config.yaml
n_experts: 8
d_shared_expert: 0
moe_layers: [1, 2, 3, 4, 5, 6, 7, 8, 9]
n_kv_head: 2
init_std_o: 0.00973
init_std_down: 0.00562
decay_shape: "sqrt"
Below are experts of layer 7 (counted from 0) of a mixture-of-experts language model. Rows are named down (a neuron's output weights, with its number) and show model dimensions 128-255. Each number is 128 + 24 x the weight over its row's rms, rounded and kept within 0 to 255. Numbers have three digits each.
Before each expert's rows: "raises" lists some tokens whose logits its average output raises strongly, later layers aside. This comes from a sample of Wikipedia text that the model never trained on.

# expert 7
raises: ",", " in", " and", " on", " between", " at"
down0:083136151154094099102149124124158156111144153124130155123139103105111103116137145138133121148098117159099155157135113160157150120173174124121110107103123146117141129087128132099136130163100151123158178137142093140097121128130098120119137113108130136117176116120187097137144164145126117112129126143146138142150149127133117105096140103064120153082103138100115163148100123085126116163133
down1:135099122110085156106172143118169129083096121151139080126129132155085128109102134138104166130131106127132118085091126110121142092147103135112139123119153097151087114123129130107163116152113122147129143127114143132164149089114126105089134120164130159120130071112128128134098103144109122149134105115171144119146122162097145170116140147142063114089151089111097135107152114147105123141140
down2:127104118173137142135145159101110106097125091148122140150150102141096116110160125114108157134101116132120133097088115129104148120120112148107150145138145168121143184161121115126122131106133087087121110115124175134170124120127106192139131150123132107157160115131145134111112153109135159099109115137140123099114138121107071122098177097153171143128142151133146110127146117150139101175105
down3:132121114113118167124118093109162153113158120135152133129111138143130108115112097077114159114141166163121078135118123110109137122109174127136143120122123090153116120097142093135098137112162111128111148126163189119122114124156129079142165122145133072091119093138126081083107129133111093102131145096172118090160103112112142134125086131104153152111140154117110126158123105141148090130145
down4:163089113129100118161143150123128129094133135127150110145115031095087126119134120092108159148150079139102120135086117120106101156127101181114156104144161110135139138121095133121104147143173180129149097135123111126134123161119138178100141124117128128147176087120148114133119111093126094129141158111143130188159088136169088094138132109120129138130123134153147139142145112120146138105134
down5:098119135124148094153123117124127150170128195090130193169155114096103152099159116160119134116124118129120120128131154153124098113157160131136142117146088118124167160143111147109142139120124140143117127170097151179166115120148101165115102166123138096128170133157189120159128116090121109118148121140115132111141152148167128157124121124159107144142209152144103101101095121102197108140111
down6:110163116129140094120119155130127126149106063168099098147141094173163123092111095149153139115194106169130129139125137120145140157150139136133098131098172136126154141082162087116111165158110120090106124122147102100134110117116109121118113140131096115132119140127099149141176138115099130106116099123135143097130132130117143103143174116071186122094109108140115117139148112098143135121127
down7:146140115143099126146124183110123155085147078150144156121162133089101107128087168120149151140113116097119103140131140102122139165163128110126138104092159093114109089097122162128122147139130119115103147121117121123110088106169120134138109137145116104088119123128130128119102114108127158120072122090110168163114106157127121129136080174167119097109138145157106120143131162103155124106089
down8:172137132136156112134160149111142149135106130161166141106150143121092136121164122129141143101163148110090118064110125108130111132169140144113153087148141101109155133115175134120127111132135107132133106123130169147167170156148143171138134097136110121136132128147145132092144079160159129086201085158106152125115133129085143160125059154096123106102129138125139155165145128109088166154162
down9:135113104110076162137157146133135106113118154143128134116143109127127133109169137136115109076086121105113113106156132111132126103124129146101159116135200099164117156141148100121127126129157134163191164110154140138099098109125145157110086079134126149163183143144159178121124092142124141113151159184067094124124134144116137159113132126086164104116131090087142163114099092150115130116167
down10:110129105147129152123147130141120101146130122119149134115061140133119123152144121154150100134125115119136152168129145156124114137128145102116144145163148183149111112124127131144083136096109156163136130146139122107166128104154124119102116128129149140134132161171096110116188102131144106133093133136139125068141114122111155154098143114154002103105125138135120104150173155169118161115124
down11:175161108127098126134108145142121077146145123169167092152145164166124158124091121061121109126128131110154146118134155128097135130147123146147110153120122178121121113098117088137132134089140137127129140102112115106148167148137120117129135147118147160119097147113105156153134141140119114130124153120168101105149104107112146139103080163122142135118163091114125134132137093152111138105138
down12:102114153114097128123119135111104102149137119159111112125102141174169137140127129147111138162139126094132121168122132163118154111107099135124105132093121122098132100108070131144097158145112168128137132141173162142130115167130116109134141133152123146097150115129105104137120115105089169162070117131136097116123126072140100108155119133119181154096133143136125105120095131109170116111097
down13:104113132140156134126161126129128131124121145099107132097171141144137150085136113112108102171097091155095118142174151107121106111113138147146115095045142108157132126148122148110114098139110127103124132094131118140158141118149138118128101129133105118115143114121147123130158137127153184130111150120099161111122144107125132104124134100127103120153093114117130147114095085121099119138103
down14:150120156105154143091148130102127160118130096140079150143132141140134165122086142123174101118111151100116153143108104136107104109133131145122102125152133152163151120125109162134160143108162180131162130145159149150155109140114141163110152105106133141149116138121150112142155087159130097129133130093131100159113108130124116137124120130161147143127149130118115112083126134099161071124143
down15:151103144094125138147087117129165134084140133136105112128174109093113113178131115138122150089148119128120061149110161148133121132112131138121144135146138097113158152141101109122129112072121197125116118150117130110127111100119156143085116167107091123113151154145115161153164110154098155111148104094131109123145129152104149143120087125194091083106164182149127102127140097109128097149129

# expert 0
raises: " ", " and", " (", ",", " in", "-"
down0:160095140130119164126142162180157141110105129122147129098129136139080149132136143131166120103141145161094108126123185107086158167115151123119086138151125134131162099087105103094102095128111119136172132127134117110085152153090140116070095114165102133116113146117106109158131136134128142148144144132114130108128108125097171126149112123111096175105121151150147123072139128141113143149159
down1:125161082111149098127126103145150124169088113074139131109132156138142149135144145148121143136087132153135113122094204126130113125099138180130131122133123155096113144118141134126131130095121088135102118130114139142096128088109139170111131203127101072102145110117154124128133139137157088121125100142128150130157125151150140139126121067092112116086105134103124141147153127116106141173177
down2:146099161145130083140135104110154154081098142101171091135134108137120094122123160104121117180169116116116151146157126100133161139171081118133087132146142144154120144127084133097084110146105129124080121134136133125139160126139136128108117124122128154154129107147144111152141118197117137119109083138147129079145111112154136113088085097096093122123095114124132164142124070117118087115167
down3:145128126106119109107128143153113118102172140133126166118115127108112152101166142101120102104137086118129143157128147143115090076128149103167123126151119118121126133127130121192126110097110152117173159161148131138093138121107156133095111128135143110141129100124130116133081122076167143136135066109165123131141114151131102156116151130133078113147129118178096112118113118072124114123110
down4:114128147142121152133123140123141107110114143124129142098172172116114149144099128115157140126154121129111138136120172117141135123118112079133106188156148156102139131165102127128102108110101084118056129140105122143135138126156100132136128136124132107140141087172140144091113131111127075109155158141110144125103110091122105107128122084105218157155090127123134126127070073119131121099162
down5:093095115160115151147145106145142136106082109135149183137122108106086135108150098129100115154118145082132112112089141145166157158110149117149107168130131160099128158116154114145111165091103174085105103121148084140165130097142158155140159054141114155140146153136127133121105096082166158126120136177144111130140164170102166125130149109142214101121121156153162110108077123113112115129128
down6:108101137161128144118115168115133117126179141157122148174092093156119125123121124125152102157133130111104136151120122148123107157100100120165116135090129152151154126171122124142133169099130116131110123102130125108094168123123152112168131127112172102092108119142139100127093101142122176113115101108102160108090121145142135145163131107113145124138117121069128117144114158096122132151158
down7:148096115106132156104148130125179122100126153124126148123133137124074085117146150134087100127088122147123135117144141098104094119145158147125155119126127131125151093138147101136167113153125137127122135134136108085158151139119150149110130122088074164126131116135120135133150151120111146104107119110167139122127092117086118125103115097124038068164116134140104131131137116115110167146129
down8:092126114105089150083143113118128119099114124140140135162124067133137133127105128139127133148104111123112101130158162107092116109116135123165127093147131166152143116113113141122156119120118125157138171142136107147175115148083102118172141119100110108137157100110166125157114136134188133131148165155126134170127098141120101107113156153101028155121134104136087130148132111141133152137111
down9:171131109135128106111143147115126141125123134182079179126107164121123091106184152111113161145130154128126090121107142133115169158156147088112088122132101128144137100131118157130140116089146079073138129141165118121128145155168135160135123132122098157126154157146118151116101157139136152092163129112112103114116142137141125110144146175128017173184164099178107108123097099133099123110140
down10:102119104128106131177127110164129135089136090083101117129102114106137126145172126147123136152060139124126116099103107102135159158146105220138163129153132144131133154174100173131105124146070145150121163101166141158133138121155140112137159110124131126119104117100118096137127155078126118125087108104114138081125110152098128134089098103152101162106118104117115123143150125102100121143130
down11:127150138128108119118144146148159096127111133118113129155139115135117124146117166154135112167166104111121122128142089137136126125112128101172093112122163129121120138184127130090157145126103114139117085162115063084109118141108143137139170108107108118102130084160130103126128119151121110155120126174098069126141122101137117146131078109168150094099147117124116132155099123113107151082124
down12:140124124125108108151161096129113113107159147123140107089098132165161168154104149110138159112137141140163131125159127128150144108134117115142130126111101094145071089150133125089136107122170109114157137146109135122113110140102100094100101097154077116166106126144108082148134149155142108129097132130112162144154136120095158094085078123147161173098135148134137118147150162138083126113111
down13:086082136094141135095184120139114107115135133145145122102137105133108142106116136155174124163177132153112148107141148134128167115154105103148134124141085121158110117063110126101117158172147178148113118090146151109116145130137130122172161115160080107110092125136144119136124184108118129137138118130163118143148110142099146100151139081135183165101122157117146133138096133136128150135104
down14:166116129147130105123083130131127144126108124100116139102137114113138119147127109130123134127110118110172132124121123149145104127114089108112131120146131134089130099143168132064180160097120161147126092129114134111114135127135153208082125133128150133107095128149137138145116106148139129167128157097145112157120110102133120128107086093159188099129084098109114115102133121128094083136167
down15:129106112120125178120184137175138093145110115150113132152117153085130122081136121163116129075143139142120170095146155109111108158142104134093097103142168152132137116105131109128123127072137132117118138111151083159123085143159156144131159099178131147121158074136172158129152138117151137146154136128150132111138106143109142132158177144093081117099080159079098154116161087136152129162147

# expert 5
raises: "1", "2", "9", "7", "5", "6"
down0:156112119148141107159131110161129126153091116130151116077187109104094140137109164151114167130139129154152147162127107120148143101122128192167129109158160125134073141132143132121137095094129181111140127179140144134126162131149094109124123154118122118101134111135154137073087072159138141120131097138135118132132141107153111146159122113087148140186106121142133127097128068086154138123121
down1:147131155125083155131141102135123193144119135135100143122157104118110166096125123108096074138122152116145116124148161136160144117150104143093130114084116148124111159110121143125132131144120142114081127114096134144108143144124090169126107106131145140132145131124146115096129139123145134126126111123119142106116137136117096139133125170102061112139142122135128110103111141159118111108159
down2:115109192134110129150163118123080116126080101122167148135112091118124151139095092143138128136155126104167157119147150151119131103104133124141106087114110143137091152129136101094101112124163140143138134145107143136149127038143155159121121128121133145173114128162127139155101151193196128144109126124109107108133115100075129142058143123111082151130155148104175156130158113102154123123130
down3:116153128155136157129152115116134115111133126136143100109141115134151149141111118119154160137133152104113110140135131135136130127108121143130138173110123146117114093164168116140111123183122167095167110112095136160143141133146139152150134124105137088061164108164130105149126134106083116123128098148129102109084150139153131142183141124127145105162141081163143113154099120082138101117133
down4:112135131131098133152115124158100083086135126098132104116153145129141124140167108142123143122113106117114105146113140140148112141091163122090137085149103145135147124127131206149141123108159137134174141149154158171118102153128126138129129154089073120098122134133096155115155135112126137174127109142138112174148122099067094122127109153115134118119114099110081093151127106137182105112090
down5:147147130133143126132089160087141115143136062122106171141145130117096121136117125118142112145114107160107151130138139147118118092150172119134145098126113156180120165147124126153151084098140156074172135133123101122094134111112126152127170150143139145134171132164152098130150150135177137163143111170131107117163149152139127120135122135104111176118123137111105088135131156162127094074132
down6:163120116144126105127131151098096123116140137110147129110106180126138161112125145126145123135173154158112148159139109113089120159082125171121154159154129137152147084154086065098124095131152118146082136105172150149077114144132109161154127123126104112157194140128096132147127145142154151144093115107135096119071149127116152149190108162124120147096139151126138138125120169141179093149144
down7:102126108114146139117158143134121155143131164100106086098150108108117082107127137142093126127113105118137136108098121144172148133183106122146129134125143124115096142134124099168084079117126161129153109132107105122113116163105097121140137105115091132131145126138121144088117127123121111118158117169138104180089140144125146159164100135133102092101084170135148080118158092144074137146100
down8:164147148110096131128114136116121107107121131105108101141123116140123134135140104122106118149191135137118152129092150161129130110137069132110078143105136143191152136112119096134153106155143120136131138076119165085122122130116130162140136154143073149094109103153159098113100147061133162152116135112098138104126113098129170110123163131132119157093138148148146130121136124137109129162129
down9:120132157115121118088119153124144112135128144090113090085117125103120109116119186100129081125132153158111109114183114129148119128120135131099113150108123111150152128133145169149163123154142137108161119121133128122139117156156113140123107105121116161119133178118124114116142108128121147101131148149139089113142175129124158134153128132204125144114116163119108151126112108115112131141137
down10:133123136091114121150097111069187154158129122140146106150095139129062128124163120097143171138164112136115123133153136131128114124106117118131094143135109130132090116132114083119102140103107108150116139148150114127071106116151084092109129142102125112138120140115090138116162090120151133084142102137096127133158144158136150091108176140114075128141141169113157161145082157159127107111179
down11:112145149080139186147108132129138100126135100126159098137116115158095096137070122123148122102135144153134154107128129165137085128169147102131160119104120077142145137133128129165127165142143158118211108135145130101125091144160138103153169137125142142085084143142123171139128140092130095125134144118112111188105132173156145159087102143159124124108046120126140108124130154136099151147085
down12:152121147133092136132112132106142149117121134121127139145114125114148181120125126127106087149165156113131116085117124154148111117116137097121115105161079131154110147150149125117064137115134115113119170089065101121140154088123156114166141100134129122115117159116147140119137161052144153164139166125100142122164107092126117138105125075144124124139145154113137145128084117146135158168135
down13:131142120160145147108151147106155116138084165128105118126089117138129132164092103141112135130143102141131112123116086154072144136123066143131098094130152088148142074138162122158107153088099126144192121095132146152091128120102101077162116165118130077127112092107109126177114136139104160133111164117134182143119162122141090139127097157097095100152140164131125155131156151109117143123106
down14:133114119152112097078095115159144130115141124096114147131118125131127101113143054128112168134151136124145107112098109116101144128146113099115093154098118099138089109115129074117147153093128137148116127061100117106175180096121108135122107126170102163130162132115149065137157141108104137125179112137091149151113172131143178065125115101089142118114136132092120148128122074139092173129112
down15:120157037111123131101095078139157145089131108117140123129139161137153149121141163103089127125164097135135135113150150151158153137120133166131089131095128165129124120171142161159130155126089147152110123103133168101154113143124094115153153134113125138079117135151149129100110104132115112122109131171145092092144108134151116122108117134153109093103100133112134090153149130119157111105107